Weights of a small mixture-of-experts language model, trained from scratch on English Wikipedia.
Size: 8 layers, width 192, vocabulary 32768, 40.1M parameters.
Experts: 64 experts in each of 8 layers, 128 squared ReLU neurons an expert, 3 picks a token, a softmax router, a shared expert of 256 neurons.
Below are experts of layer 5 (counted from 0) of a mixture-of-experts language model. Rows are named router (the router's row for the expert), up (a neuron's input weights, with its number) and show model dimensions 0-191. Each number is 500 + 40 x the weight over its row's rms, rounded and kept within 0 to 999. Numbers have three digits each.
After each expert's rows: a language model's description of what the expert responds to. This comes from a sample of Wikipedia text that the model never trained on.

# expert 49
router:484488473504521496563479545477559477553495533450472464565470533592474545538437544472468515489513558492462541502466397505509458472523497481539514543487525495564532573475545494501526427519501549505440591538485525569516502473495477483560438431587461495484553555546385535453470501473540444507483465515439516577482492477498470525484483496506484408463528487524476489524401571461421557462476519589488520464460497505499498479480516498563460469511460485498486456527496577476496467507494527504513422508477494549503412494448560515499491553518535451499499386542553489503514501520474506522
up0:533474503582476475471526556426511525506527584451530491590523480541564453521485566512548519480442503545436546518426486501563472526411427489533503440499474554492484495523537473501503513471525532509524526537506396540369504541568525462528516452540489508555420492570581501508470516484467513532485557551493421538461460533505514499581544530490446566467479481475526536475480498488526488523575486441514508540499588514461505513524480486450461492480529575458491540511470479533535491506576539499465492539439531484457484543457547524539535493519481569526521556478501482506455441505527446490
Pipes opening table rows and cells in league and award tables, plus category words like Democrats, Music, Comedy, DVD.

# expert 61
router:482560509490578542490569440574449476528473430453448486562495493431451500510419464491472540502511477523577453437502518536471448440557550544414526512499491446551469516507540507517515525496515500468533580527471516521455557520460482475538501420509455443538503523437518486574595522512523578495531513434443540518497490469436484506489503525478441524494502459495523466494506534461476507493529511479518455497476476485585520447470502465530495513501456454547454463568512524554460512483465492485461490550511483436458509534476480454494530510494463501474519539432498544545660448522558579542
up3:533509531454480545485514592519547432531570533476501491467507494563538534419485529580526540521529623486496589487519541519409580486540573465464516532478436511408403530504498532530474483541484530557536543426471450547571537543472497476496525527561481536509519451479462497486458555501421500433459471505523461467538506496482468494495514528485482540507518455441532427466483465495467592514514508493492476487509496465452527559424547505492463503492485487497519565476472476517497512508561549540524443456505536458443489513503582500503489444458526507467511540534497499510536572552558502432
Capitalized first pieces of proper names and taxa, e.g. Alla, Somogy, Hannover, plus LaTeX backslashes and non-Latin script bytes.

# expert 23
router:476496528507480456519527553482520455500500482513600492507617504536530468452504519506496497497547543463460478506468534488518473487506489527452509504575589514506582569508491476497432531571543505523497470502498519504415460549452511512560468470479499471538554499543530513456457463525523482527468491496540552420480438535453419463520528521440493521494483469565501509475459495561481484498537540511563450472579513454414454483523556458475510621574488534452472508562446510434440484506528480457477569442471479576424492521541461523471554513594501530517470467473454505510517477544508565536
up0:536520496486517532492498524565493510486494505587546456499443570501504530579497467419454476505445479522537504467494504606539548518514474551513529518509474476516455520481482504496465505461495479514446484441455507474512530585454528503430479542478520530414477541485557514608495524456487565477517459539520513462522527506468520588491493444494506422546443396542573452509431492523486479536543467477489506535514542509524472445467591604452439489455479467493554526465492571551538475481500528478478484507490530545495432425521446557500513598488528544543517490562499512508479560513488486431
Forms of be and have (is, was, has, been, were) right after a subject noun or pronoun, e.g. "has been", "It was".

# expert 43
router:511439463490592403482529548534500486486487536516574471476536513539489521485450528508486507433453520471465486531467531523572533466523513453434521386437589538514496528481384505465541531537548475569488567503502484496517466476448504520518437559504523594494530494541507484488501476486520469516479539499552489460482463568479422539458489515501461464488508508510478461470430524528508473498527520524454463513569574463427464528501512415521474543552467543447475568565519526417505451489563462524522540469477455510471550477512455527534496458512514474576405534508516470547451503510549465536
up4:441525481449518482462454496430518528527527497476442548531526525445546498483493537482445427503547438471511474481449483456518536440488534553439500500519502517513461475484496446492512464484482491471470524498577448488480487495428487577494538454518499481527516532488434489487511541508518524576463484468493441470490473542525491564517472456489537492533501512474487481539511466490453586507481488516403394521499418493421555520456526619471451500567528469461528479461473510508448547545416437445475467424455495516533479483558527473454566444462495534514501517448344473534459517493547517486
Coordinating and, or, but, while, including, and commas separating items in lists of names, places or materials.

# expert 4
router:539457513479633439511496591497457513460512477513448514499486514468526495463484568503565465479479476493549513552503487467514488501505444488532503495534471505394465460510505532519609476474469515449544522469570576492464496540503485495577552478462576571524505536502539524553505554427469578460487517467495532586518518441484562507458519515408524509506471520533489479532576449489525510506449449547510557474588530513474540429507529520503522535463497504492477499496472482484550474502590503466504480559503417444518466468536481495515507562506529459504532468459535520484572470528472379489
up0:500519541460505500509587478501475512451533480445489523471454502574492510560547537459518570499521521551476582520551486532576500551436485512509489501485506513513542485419541504484434491524563550544547477524429554452457520486456490478506572495520527514578525476434488518480492499526488456481454503530448495520499524512500498486492510466482503521528620455510452467484446543503450412476489474486532493506452435455607564509541510540499470495493503505446455534416482494472598484497479463484463589553481535547581455417478560465464489450398544508529414518505482544520505539495542507515
Opening punctuation and line breaks: list-item hyphens, hyphens in compounds, opening brackets and quotes, newlines after headings, as in Salem-based, (until 2002).

# expert 0
router:444449514444585464544451521475468455494478510555433506439458502486545477469448481553578525472426512525503491500498514510504489470536528500509500506462429457523556470478501517511471469539480516436563495488440507577479575486586529535512515428505487523545496480518509522497490508570468447542518526538544454612505522449490494538511516481512406428518567508559522469590512509452456484518504440446421540502504490504454563468536476489522528482511497567470560502608555525521511439507490563485471494501535538556571447515461561486595537548528483511507518503510522495528572509422529522481
up0:484485561442525500514507524558558496526519558458537534488487501496483542540462510393490489457532481485539483535476494479499521530502535416506546469485604485446517598532531491501512440549550575493486447462513505520498467545480535557455501495494462503502516563564491552542509527462492502482548517477501482513500479543507546418486480472458478458544490469567459513535476550488492474470438492486476526508465458548485448518469612476506593486498546413524507520397463476451561567407498564492512478451479468523488509432479576493482401462533532474429514526581466531517539568494522464480
Dashes, minus signs, degree/prime marks and open parentheses inside numbers, scores, coordinates and records, such as 413–24, °, (, −2.2.

# expert 13
router:516398474520533568535525548554501473548473567495505523478497534525497488496545512465481483556436466560490513476542426407599566520475491485496471496557530480542462532506570452482423526512511605518583529478499496458528530506479507525440445511447545524522581578550480504504510457459543510532558535514475523541493538522535489458503479503448516508482486510507519489469514422567514440467492492579465513521440555495468431525503492452547481460442486506445446508467531550533462508550628519518544530508465479476496482456540554554478527514499497522554498420516565485525528542472480513585
up0:501505412473511509562524438443497568468535518562531435504506539572533507536411469446502528491510467449504562500440512486504603510565510514492506526471509460513443457474523479442453500422509502459504481521502448543495456508545554517425579461498568481555533465540449458439518563524418516473509488569515492446484506541504541486438556568559476539528501470513466436463509553484555536541520477422452488444458511506463470551481481537542439484494567498517558543474532484408481552469533451516549537523493490448457506446466515428505496536449514493490479477580505494543474526466532479535
The, his, their, 's and dashes before a work or credit in film, album and award text, e.g. his own, the premiere, Presley – vocals.

# expert 60
router:481482510468536470468569482532541485506461468520530529472502455460408470497491520471468566450452510505527495532493449488472485517502477447421464494569505400502457541509514451523498540507508504471472473510559486532541448482501476498534506468511466489508573551492510522568554517441473469418449561496506480545550499420562481545507562491510485466500495514589561501509592417554522527512473477536528519429472500479528487512416526479484526460569525502499481427457522494515511473530581455467461521504566412587559500466523494471507523553481464531585535465494567446507379488453514445479
up4:553486538415515501470497443501562429461536477494580522548497480490568475524545462509469463462514443502489518445509492527453492459520565481482457464541504511474496515554511490491518487513503493425484546560494462517513432469494523460430564502495474465406546420522476530543502527564475457580461524515557461487480582461477408555448479452540456494449548463530524526487516435457545464539431459490521486497485458490457484544477524477524551486526504487427464512462445460502486461550454451556548511540347546486540498488515460547518540472513480528481572471524485537528526494553428537445
Periods after initials, commas and apostrophes in citation or goal lists, slashes, and non-Latin script characters, as in Noah H., 28', Huston, S.

# expert 45
router:470478546523523584484465468482551493504503493515449490485491541519493480541500536471556501566506477549512605457485459519519470586514530484483537513556491510500497538458552497472550528502528494543496502503452520558511496445558534535498499483469450514497536490587560554497498528496511481542481559475409484444461545522489431464442484483499493515498507471451453516537381594521468553556470510586470423477511540536467474481507521468481509510443514503511508492519482504540467555547507467499476525473510500476549509621451447535438467589535570475553510522504456527491344501411510514525
up0:551512481444453492546558486498488451574474485440498497502514470477470515439558428484457497515478498510435522464520501532539509552507498538432460549524470538411577495452503478483507492489424497507496535492486475519540501459532517513497414542432519597449498515531534533517535476452592532563544487478469529480514479528415558481445557489594444557557484505510532527485534429431463503481493550477535560500464494489506559527419443502527531589501489535443492519498523392489524541547451547485538516511515538470501564479530541486474429508451518531500567487518500486444557507587478448497
Infobox and succession-box items such as Preceded, Succeeded and Binomial, plus semicolons and values ending list fields, like Thriller; and actor.

# expert 58
router:537521493555480464528542476561484485543519529466541496576396547621493462536564512528483544479466588471521401486434586522527487543516519538487515543481512492542486534505493464471497515529528491519471484506559437542516514479514506545546403513451465465525481545546455483521455546452512514483492476541475545472544504538402539485481541537511511503491449494583483525513428575525531548473502465491561436524541572461544503577429540446474479514470509520504486540428519494521547492511473499521463474396485509488475493460513429568458545520534575488500487430550452493453504528512543503503
up3:473518504541449561551535587510546493502518557466505504448461466530517426476449473509431547509505532550498511432505466514518531583495514488490462444424508463448473497462506483540390525492477546454588507509468535410492502523498476490492453448503452501508493545523458541478567440491535523456562474520527517511464467412517453458469501481572448487510489492481451479518486455433471412483462468518521475443482497519534470504490462469509462526467524506518495480501540469617560529462522411489594462476537452480525504515573523466460549552570486498564474537543553444545519535501425465524
Final pieces of surnames and proper names before a comma, possessive or verb, as in Sinatra's, Twain, Haigh's, Jones, Khan.

# expert 28
router:513534521527496542463471440444518585521491423475491509529541437494484420488454442498493511467549484476479501563495557449473433474537501532511586525471547479574531531547528465565504521589539497476443453512524604490489516504561474506496506479487538422547467595451511547521529553509446500522471463503483593435494525487474524533528517533461472535494460447474431570534503528474502480459446476488509472520466538518519570521548555436495585525541459397434521438511499507452529467513440530486472390530531494453497502477500496476488558507450532505469520575472524539505513488518506484545
up3:483539540463472505494497553468542511495508496425532501551460482496544462535502515484506441426520498456482506522527403478417437471528512489526499460492583531462478490545516549490513457514506495484501546449539481525440473427575481534484542477466539508567493495434503546523531527576562504476515461578536484462516539442511506539518532530507551419516484446480472536567544470567516507517470493402381563414455525499531487505508469436493491474536508516511490540510420512519465562432564502481470536497495536491487491549540536487482479497511556460497474414517578416502421551441469454540
Opening pieces of personal names and foreign titles in credit, cast and discography lists, such as Deb(bee), Will(is), Tig(he), Pa(şii).

# expert 59
router:538458484539471537501540489525462447528498486528476476483507527522517480514515480543472574505493486469543433450472446498537447512444455485542501426535404451473455514504452482489533566498549543531384479504519471521489544529555527490546579523456473482507515491464506505487496495404487482420441514465552529462483469428495538455481587531501517493487530515501539449475477474510511520465514474463506526395525528431604480466493511495549508568521444524534435488492523497559472487521542465510472426455504478491465474529494482579510438508469462530442565548470573416501393572495573521487
up3:479578393462500466535513513502514420474453464497468523498496470520488539434488501553509527505525484514435489495475590441503540481519477531533510510505532512462475525559589478510504494571549496480486495467502494522513521503502527552439481480458485530494521445507477568553507468578561457500512481438506474523439555493499474496476524548547504438500546422432539550541424504484439596468513470527395515480560497495506505462510489498497531438490487507430524591562514486493515472531535487500513503504524580475544430536540432509529396461424407546458497477508478565514499574570507498540
Nobility and patronymic particles (von, van, de, ibn) inside personal names, plus in, of, after; also Latin taxon-name endings.

# expert 30
router:514484496490538424450492444491457503505516464468453494542448467550546432524456537481479520506486480593542520449446508592504497517443515501503437504480482467561510530499575487517451482439525508487536466534480408477438472424505478463541464480536481570497520544488433519503483467494529512541541465532490526556491555521545433528468537457521534547461585498467515564542432618557421494460519536462490501536426484507538486557458455528489483548469474471490575475561486568587448500513513467556534493490458504488483472513452519449488468432442522489515544457512522450497458581512485554454
up0:424471426484509484467467518528519533490432493453536536531492581551504544509472545499473472490448479466526498486513527471473469547502468548535477513436537436432448435557526443461391513560526566452492464580538464513505454468557511484506520434594487444474522485545509493470552494504551540491484545510534485426493422521518475530600527455533523477472501521487511532571518476453581540548512501495518493561513463482444567546590456457571498499507543482424528497511514505541446436515451509570431567471526520508457491483567537503520526542483450506515525540517437488509548518496516508457
Pipe separators before vote counts in election tables, plus capitalized name words for organizations, such as Racing, Air, Squadron, Primary.

# expert 29
router:522445499533555473486577517571509491483525510553619503514586512522438537440590505452503486514439515461467473501517489452517480549475505448501528347559590563449504531486489515444517449507508533541514495502457511515473495504520545510497420564528462519553521483537522470523493494510447472486533513520525497487507550479533441497532542504530471491478446546534448490493449463521519501498519496512482578493474518501489496497531507412532490573538491527485479597486503447535498447508544478492487446465524450415375502422508487482463475473480461500472520485483432503479377520457515455518
up0:497498525447456520451413480445458549512529486503489530549477513502543521502573545522542480516481544475524477531525548479464446520502485570551535514470537523539498530498481508570493520481528467516537450516560478477526523527495367507519457503475481561564506535493490457451514550502445448502491495438399522477527470509438471490457431562592460533493494526510552525526452494548578479497400442435504520530516514451493606493501463452512531437566481459469354586544547447465467441448510498515485499497558505453492576516511477517509501541465497475503498459447508535467481514488502499494
Commas, conjunctions and subordinators (when, until, because, although, However) linking clauses, plus reporting verbs like said and announced.

# expert 32
router:544520525519406472537447557497582438572479539565523470518469506506561520553523527530558524464460483479490545475506470516498468473506447454501504483518520549478504523517495469450469462480616492532521545523473474478482544533484534489486494531505507492447500506460554543449511456479506517519542572500470424503483406504451447476555517473457474459498530646525509422494443568531471504421524562528467402495521458484447492474496550481434505500489544484455458566600535485528456472533504429583461531488479512470538491560522440458486502485511494477538451488522496485564535497423509519492
up3:498457492484518487534526508526517535509448461472529487470469462540530469532525486474463478493489459553521479560546536435505501529518441500550475527383585534537534509560522501461490509519511525462514476566498468590507508495464525551460465487527514525456472573571463488516449593508445462535537446548567464526520523499475553507461559452475488432523471474473476538519500474544531554487499512483477570534492579486453547508524472396495499492419558493442471519499527476447482433529472490511437489450560504461432518516481465472498444436517538426398519462558474409443537424515498553499
Compass words and participles before of/in (just south of, located east, based on), plus counting words one, two, all.

# expert 7
router:470482497502518375507498533524488500487506455524424522515435474468473507492497531484523489384497560477455585574530487525547513459502382461523491533524544451467469507403514506506534448492522552468538514464503562495476523504491542499506519494450454453488502481487446487463507508444458565493542525496538496548520504458556482521496480506453476505407513561408520489540476484475498501452456420547451456501573493441406538480546452555506480452466452524459533460517453527548514475465590474475506443465501526534512519487545525513486526545478501526534483378509487495522514488472436497600
up5:506535513532496511542476491447474497529512513463516444401489522600548601482452492524480572504502492501510565468527502459589481475489544586468455526500439583482455487557515430491472516576484514511468507505532477581507555499523468478481509463505523539485537436442502515468461519545549490542482527533454489523476462533507515539443502524493482502479473499502474452564445513503537443519422512463474491489563481563546500527419488528591555528502554479486517509449509502473448490571479539554419517556527570454443511468515550384513495549481473549438500535502482468566524466543523449561
Line-initial hyphens of infobox fields, opening parentheses and table pipes, plus field-name words like Siege, Binomial, Member, Review.

# expert 46
router:530442534532458498523509546587422481528519459521558470472478465507473455491501480429439494477463556548539560492576428508487543516492518476483506392551523452523528461530545520601462560485510499516493472509512518435501520464488479485579452508501542518505517499560473506481470529461545464512476564514511542499518461459543461500439510520514518496445503476523525573506542465501485503520413465538521540466444492489583508532557479487465513481473454416500483444588478539460481467514561555530470592534499465511470543511589436569476503487533505518506563486462559513497364533531497515559
up5:470503445501454547539497491559538517444553493520544499436503493569485496536486572454456565520532420487524503459418511544428560518542467506596445553474542454493444491496452506444541479449520519479486478503477481449485526542481476510501502464492447519521536506555459547626525521539446499515486472452516504507558501575512422511458485544478456387513446471514503489425448485510475453528514519480533450551524534504538477477425433472506494442505497517523489506475512462490502489461529471497544513445529507551530611476510487524501473518456477470581518515488358490517552511493580484499
Pipe separators between table cells, especially after person or team names in sports and filmography tables, plus colons and semicolons in lists.

# expert 55
router:486442503532532609553527627489523519526425443560475552499588545489562489546504537523473492551476553459456474461484477526464508585500475469498477543553564470579486502512490494486507448434546516548510543524468491498489506445481505506395533453465496467512521527540490521475461434500412468518447509455470501541439508490448487515493496455505480462498529446564556532466532476480501540481468486514463437550426422449510524505513486504464448499466454489514475504536415574470498485485497485552548444446506463565479490466510481547529545458475481426486525403501564508527540514539550525460
up1:432519462490522515470489528477523529517472536472540424442478527460500543423468449544429534521436520526514551505456518510532515489486464447583516519539464536497522525442471442513452523521489516524528467454442528438614558481529464518480485500483506477547542462487537563595586488492477459473553481502469479561465555541470582506506450612544492444471514528540523485420479449484498555508486519505592496531498489430452517458503430534485497513493503545492450519491488468389503520489467490496402491495461564456478446457501523437530504518530461477516547531526417472463470502518566480487
Numbers, dashes and blank cells in later columns of stats tables, such as points, votes, percentages, plus headers like Pts, Apps, Lane.

# expert 41
router:517524463595493498504491455509481519523491575491464489513447457566508496513504525564472533475526517499475435532444500567526479506499487549489515595524500441598534542461527428446464548491501539480481508521519442506492501508533458526553471517514399510504423524477411477557469499442509531460544547466383529497521559491491523487525538558501522532494535566461526491538477563523510518498524448518534429496481547448541518573408495532461497496457526557593499476441434517534570500453442558483483452458450562493513494478486540541494580571493566510483484480482486505494523548543526479561
up1:476536541480470471458503426494445386484486576451494497422535547454503519417459512496484518446560525492574509504508600508490489523535499479543468561500536477537511453502473452500558568462432512453500508513456446505513514528492515549532564465497521554575559446576608500474511496500437514475523489486461511510459426482509513576507518511534475485475561498473481535538511470481424494570564521519459495444488519386477493522447489488501510532514476480517477521491477474476566523520500492482569516568470472489570535484542497495471504493478501542447511545440510477366439568518532514488
Word pieces completing geographic names plus words like River, Mountains, Islands, Creek, e.g. Taurus Mountains, Tularosa Basin, Singapore.

# expert 56
router:499482490489554452469443498429522506558488488507461490539476478549508457549510515541519469514544478432468498474440568512531493470488458514556505474657506503513516433571480512454496441580566571510423529480458490459511425493542513503468530484520441465433502544523517468412526471524524422564482466477453482469505475534504532557468491492478538474475489489446492495487454507602435488480494506498515440539520470514446380545531492552469515541430469492519553459574477510439470558569439550528503489516453460509534515539489448510512522454486522474520512493487511553556503564450479531459
up0:465511519423491561501477543441475549512512480542431536463489476496468448467536496482523522564438499498558545480447458443499552588467503487498460490474528482516447522487542461450509504476420487496483496509483577462427486505562529531491549457517432515480504456543473487524567460530419468512503520525513495491491496474440587534433528459572580535552533543494602542513456523531421530467555489481512470515512482591487426561488508569586410458464544514473491508516512515480471547503479553481506552492473453532467536499549450580468554537534459515502503565535475466434478456476515472530
Auxiliaries was, is, were, been, and first words or pieces after == in section headings like Meteorological history, Chronology.

# expert 38
router:478469497460536467512452510552550468526509566574373484487495481417404477462485525524559465509498482555486555508488515413491496488531482563480496534575502494487483411528511461552557446483478514509549608531421503471510436545458521500452449497524460501464484502517520467510498432474513434462470493529516468536457493519546497550543521490511499506405543581466521525444521525470507492530544581420458461511491449489528439515458499499498456555476477467532511504518499448517481477500557473457556572488471512515530487492465579551519546500461509499546397457506583481500494518472490573457
up0:476408485521529487551488499519529497433497474532527494486481491476526497497462492499456499447452611429537527517473473521512511453522482515469608493530523528498456452540545499569507526497509508496541446514482505600557531485456516545491546574454477577527553510461502491503459498568496461436481470543540396468438483452514598473423516476544501535516544474490552518592527497580519554507451468450521441495531490480496514466457471497511538530543452498548478491480513528511509494544487545467495477518435497477533556439523486458501531500563560586547494514474515612428474494491422568498
Superlatives and quantifiers like most, largest, first, some, and middle digits inside large table or infobox numbers like 1,535,538.

# expert 16
router:512549499489536466476494530511472588498486469462496529493515502500510505574476523556568481493584451492497435590462551536462433514505476518527564526562631531556572430492553549471542488600541482498528534540550499507496510541520488515507441486487482464524505520450432516465524515458488497522555519494505500469608534502438500495504530484489534509565522511452521478515536546512450489482503516458536428503515399573494468478556533527483455542490405472541531477443516495519517512545522528484464386488449479449503566524461443569513532497474520492497516510439520556484564542470458530551
up6:445509531520559545526501462443515531507467472530492519534513433470471448560494535529535496495521527473532493487524445531548439432481578494510526474461419484468505466477508481482501486434515458531498551492514504509400470465504503535521425543400518588496503426497554529533525540478482429464506476459556486505485542524446521504516512548468445479521528494533493501465519553507520437451473493551516441454541459566522611471470455467589460450590500545512490598465562511445505571518540534488431516495499455474465479431558446446497459488571529496518426482482433491492519536488507450519
Greek and Latin stems and prefixes inside technical words in medicine, biology and geology, such as megalithic, blastocyst, adrenergic, trans, post.

# expert 62
router:512419494530486436494509542536531508538529535546601477516561541503501535445560473531538488474503500519468488500532446483474532535499526463438494486497529556409532531501515489471465524427482493537456505498465538498495590466535485458504451521500510489483525484503603483497521495475492495504546482514508520516475495525490416433485547487519486486456445513509520487463483477513489545502493541549527442543598476460486432521557578526453472499546450474490476612548503483510460506498584478515457397518504477497417465513516426488485423440514453508521401514445441541568390411502516508474
up3:463451496546536538536509453519509490483507525450426581476535470504542506444589505465468523459536503534495531501509479463461491480489608496520473499509514558405503489522457515552479497468533521469456498557569491464536499530556388483519471437534438586531548502503490481458472474590515474481509484483581517484532516516514507424527530562475422544551546560498491562522506513534523496508510477465467536555419579502556500544513451487474557513500438482485480505513510551534514515472511499529527481513559560475458467462561442452436595573533608477489500459456522500429512488499506541480
Prepositions and action verbs introducing an object after a subject: with, of, against, took, including, picking.

# expert 15
router:543529505540540451466471486555436510479488443476496542522519480473482470545462467558517489424433500478511460524460442474455462513502545505499514572455543524511519464563564506427506445470578492456572521520545545512522494482458519499552515536467521488441547550523453497512521551413472462568541464494461526562531505515507584492540442484483497502490461476460481552503567578517513453470538511546560474454472482552528491571452525493475495542425454458467488471520542541545524524472518492509534394589522514428499437559497544413527495523449529467473460507451505559488566499490499607485
up0:585465480426466520479488419533479541593514423493500532501515499526552529430485534444507458462460520441444489529521539557530492578481540475549543551500455521529509474493472481450540454499522513477501475492564486489519502451487531448486505494505508512505530486500530459482458470477455496545493489554561473553526525506481514411466459464478457519528473491483589509490593506533408494495474476507557467547490526517467502466556475499477451548509490474510576524468536437500472514514619529503540503403481548482444563489552508515498447595408474477501540528493448491613477432499422505488
Word-initial fragments of proper names, album titles and compounds, often after a capital letter, such as B-itt-elman, Mad, Out and pick-up.

# expert 53
router:502445476484451431565478600552606472472468553427560484499505485523504438445494512481413423492514562532468544456503519483502469509504504504494495509525468505463490511476486492499456509573566490471535450471464526490544508545493507512521605507557509478529570504563423540474438492534548520480487423506545534457481477492568455465465464493508498487451534519541549535469476518465507499507475488563558500457491501550493479557609542521471463513459451478470506456501470583467480474465515550475468586415510476555488437531500515480482552517564403526523514475493497496574495517481542578543
up0:488520506506479486430517505408528474493471589455500458526513469460418518550514540561532487523460453497464528488512440514496501500462444479517518529466551579525454522505473450453534473534502514444520435562505483484486514524524516494536473479520558535558555517456509451550440483480461496487540488513504514372457583480471553441467482513521441500471479569458506487525553473440460515494584514489501490472533449559435495538498458433473527464509526488469553514527486560439518470480564516533505375520471474513487461523472526609530545531543410536511548537461500508504503383490505510453
Line-initial pipe characters in Wikipedia tables and succession boxes, plus was, became, elected, appointed after a person's name.

# expert 36
router:514467482491607482480532514593526473460493503533581518464555542520484482489435562460520500520459503517521499558498540479553482446530495489458514451452581488525521490507503486497513468538486517550450521530540489494514506508524514541520453507505526613577565495551515482464487462501488412487474562487533532432526463500451484435503510519488442479511505518537496497538437507495514485456501466598505448533537509453471500490515519468504487600434436512479429531499520478461508410498601488503548650529488517529461518463503563544533593477455504488533482503493478440543456496449547558553
up4:557478539559471517490520449516479491491478493544496494540498519499426477511557480483459481496503550503489497527537426523503483500516453510571506485492401504418440460495509504503390490474491553525460426529486510500507587479494492499526516500474610502517421506431527476497467456537468504529537522461521502514534484575595512537487528466506588417523478555397524525519457499475542543515496484507450600470506540499550501463422539432409527484484504466468438458496558531512593531530518525491495524557551523420520472503536427544522471513502482559555556527502521496468480454514494447448
Commas in prose, in thousands separators and after places or names, plus currency symbols before amounts, such as 1,000, $25, £.

# expert 19
router:482466492483540534485430487555555505446533515461455513469358457510501526474537512499545459440528558578494505403540492487549537407506456480490530511548483525568473542459434446486529521412566543487498518501474502472517476450475428513545434443520518497536436444464492510509513480514532501466553536486466531469524475453476549504519500497489517443536494509501516503482503517501509483521526476555506513475441541505528526468470494493502476514455455472452426487432468442551520489489481465499517620480499428400454477550445508550524519553507558504544493619470463553534576516561508518529
up7:550558496521487504525532519408532569504497501513493479464517533492514540556485544504525498529461465499448521446457486504534425448441516454513537503518493462507551494479568510470546520627424509526527611524502558540499428510531600509558486482529524458504493525548502588534418494519476469483468472556580514533529504488560523419481481497454538432573491500511513534618545512467455547513466463461555548529504556482451515500528481484426479490518503517526528544432453473493543517518459550477519477435564526567490498511498501517499512487466498451507546477482505515450405558472520440512
Newline tokens ending infobox lines, list items, tables and paragraphs, e.g. after a death place or member name; also rare field words like Parent, Genus.

# expert 52
router:517533534473467541505522534506483492522492550539476461529554526516548576567465543514556505552561495496518493501524547516517555534519478493477500526510481535562505534499532519484519557479552494506450608511517527481487525473574474468511440520446481524487495458467442497515565467396478446525465504501507500545440471520395463493618491486438559476410516462498547496508484533464521507503590549513486459469525499441562492481538542563499475522446454550465573526562505509515467507489452489485511399542536459516446482522495515533576514488456492495536442438463560474573484411457564572497
up4:476520530487516514524520541541559505514621530456515478523506527457376473432495440502493441505460510479559581487554492454519451485504460489470542560505513475486493486500464493565471510458483526523439510479502517452536542466449487515576476561506573547462409575530473518459435564549445516507462484488478563479502535515553511478460450535561499466472443526537490496565531388474496489449495510505521523574505560463464556519506563500532507521493511532498517516476467515436515473468490559484523560508505567511477541504474533526508489572512580569561527480477427499456509490528382490523
Prepositions and descriptive words following verbs or articles in prose, such as came into force, under, due to, high-rise, won, enlarged.

# expert 27
router:503534483523521533507539454492486561481480544470490506525516471493477482476484499449425573479437408488516392466489509547472504500483554489517497541444558406521526553526529511546459577484487453464508465531465484565521520518507530494532512457490446494452525577472434496501507446533475532472490506455449537489571524583473474547470511517531543511477435491471496540485512462458524515454480497441595417527479538487560493474485558521428537524476586485442479455478594545485598510522436459449421466464546522445528495545420451483466492506488547488521547469456527553488538520465531551468
up3:504495514511508553517482600509447535470575459410510483539431490526527455460542562588461554539445573462489486445485435430491491628536502485527524562552518489478484543404509559555442497467534476436461483462522446507477531515531524452514506462465494488524477496517438517493533439526535442484476488546533471448555515540494545423537548486502450529490561438489474450438506500454467435548483457502464501616565501448480493477522522493539489445586486518469547501509457513519525455472514483525528567490462461531493515501490538469489458452476520541517509505508502505520549512494505579442
Subword pieces inside Slavic, Turkic, Arabic and other non-English personal and place names, such as Mih-aj-lović, Vas-ilevski and Naw-az.

# expert 22
router:483519512506572520447381431390486509512462407484534532521524494505550439471481488495522479488559476484502495543419473527474482454477496535465527545503581515566552479535511524539544544502519498502473575448563547467405569501537429448532542521496535401471435499434455539508539524484496532463530460528446512432556599450428500482514499554434534539552481485482470564510482513508506464483476540451474503523464512491562486490589514547469513561502516487500501476470481510484564565480454466484521436552559484488452482444489496440500529507461480452510511496452502540479506493527546504473
up6:509552445509539524505465494506514528498508536443443476541498510493448474444462418500494484490475550510494541439447513508464493480525553497536507584402437466503548506511534583523487449499512520420529499426509515503459478497511450559450546442483473546477583456605500462468529476525557532461503535508471523536471502530505466537560513436490502449486536546463513521488459510504510524513502522500387471486492516499533497564425506576502432439486544519486494491499408477493456477490496466499454536455575493456423506481529463486468418512470468456440531416529480575525456425403524471490
First pieces of longer words, often Latin prefixes or syllables, as in prorogation, reroutes, Un, dis, rep, Def(ected).

# expert 24
router:510507478507492498470500430501551494527473423516480538503465487516561487514487462535586481473524442452482423568520462481471474510481505516559525510520489574495531434500497458503462552465520552473542549499533527459431492508462495517505461492480450425455464477424509488459548520499447504530541451462465537445487573506467525479626475521441526555501460510494471515520467617501467510409497515438488471561509452445478475586556509499533498550476462469453550552516521471463534517503533498550500455471541487506471515482504445475553481526459481546410411513444507542508578402446448523546
up0:489549450571521542545518457504506526472551554483549428497498469465483481479477426423499476497497504460519484408478523515469508448479474536533514438509476502465502559462534497443471457517514501508453418451502501504565507541510523547468458519522456458429534520457437475502456519519567564535512526461449556473478498552429436600436575488531491537586468509585468514518544484570544539473473505489478526537475522545447533532430517548514550452477533506511486479483455547485604501549465483456474538471527490483493558444491442459554489552459440551470482500561552485523437477517488461574
First fragments of split ordinary words in running prose, and short common words, such as notice(able), griev(ous), co, st, dis.

# expert 26
router:523455505489481461475520534411549481517467533511551509435365517499525531463536499485480534492489503489532492513484480515530515578487470433420471499586448480516395534455517525486580523472498484539451444466507454467495542468541521511501411457479475504504508497547550505482532416489486548462491515481490483542541468444513417459421461523503447462474536512564466543493497530514486615452474515501538505452467535411536446505450502513515417542489518501544542537551482513526515558531514512517503549442481474568554517498497563464542611520542536484495538479481496507564455433482516468540
up4:529531494403515492517491464491471517539531468532425513489498518425519462539508522502395601477508489527463530544427503505569460476535559525443534565498496509555462531482555480465501483448502562438507431491569543514471495471542471554573573497508495500430515498504493495523462515564521518425490542491576469467523508430515560533515515497481525469481532549490480548470435461497523477511462509487402523453500472451468492547521510487551452448549545518524528533509458546521487507532503547511531388454553576462491459533488483504360483519534520501521525428548495456483482504498575547501
Closing parentheses ending birth years, counts or measurements, table pipes, quotes and percent signs, plus verbs like born, moved, transferred.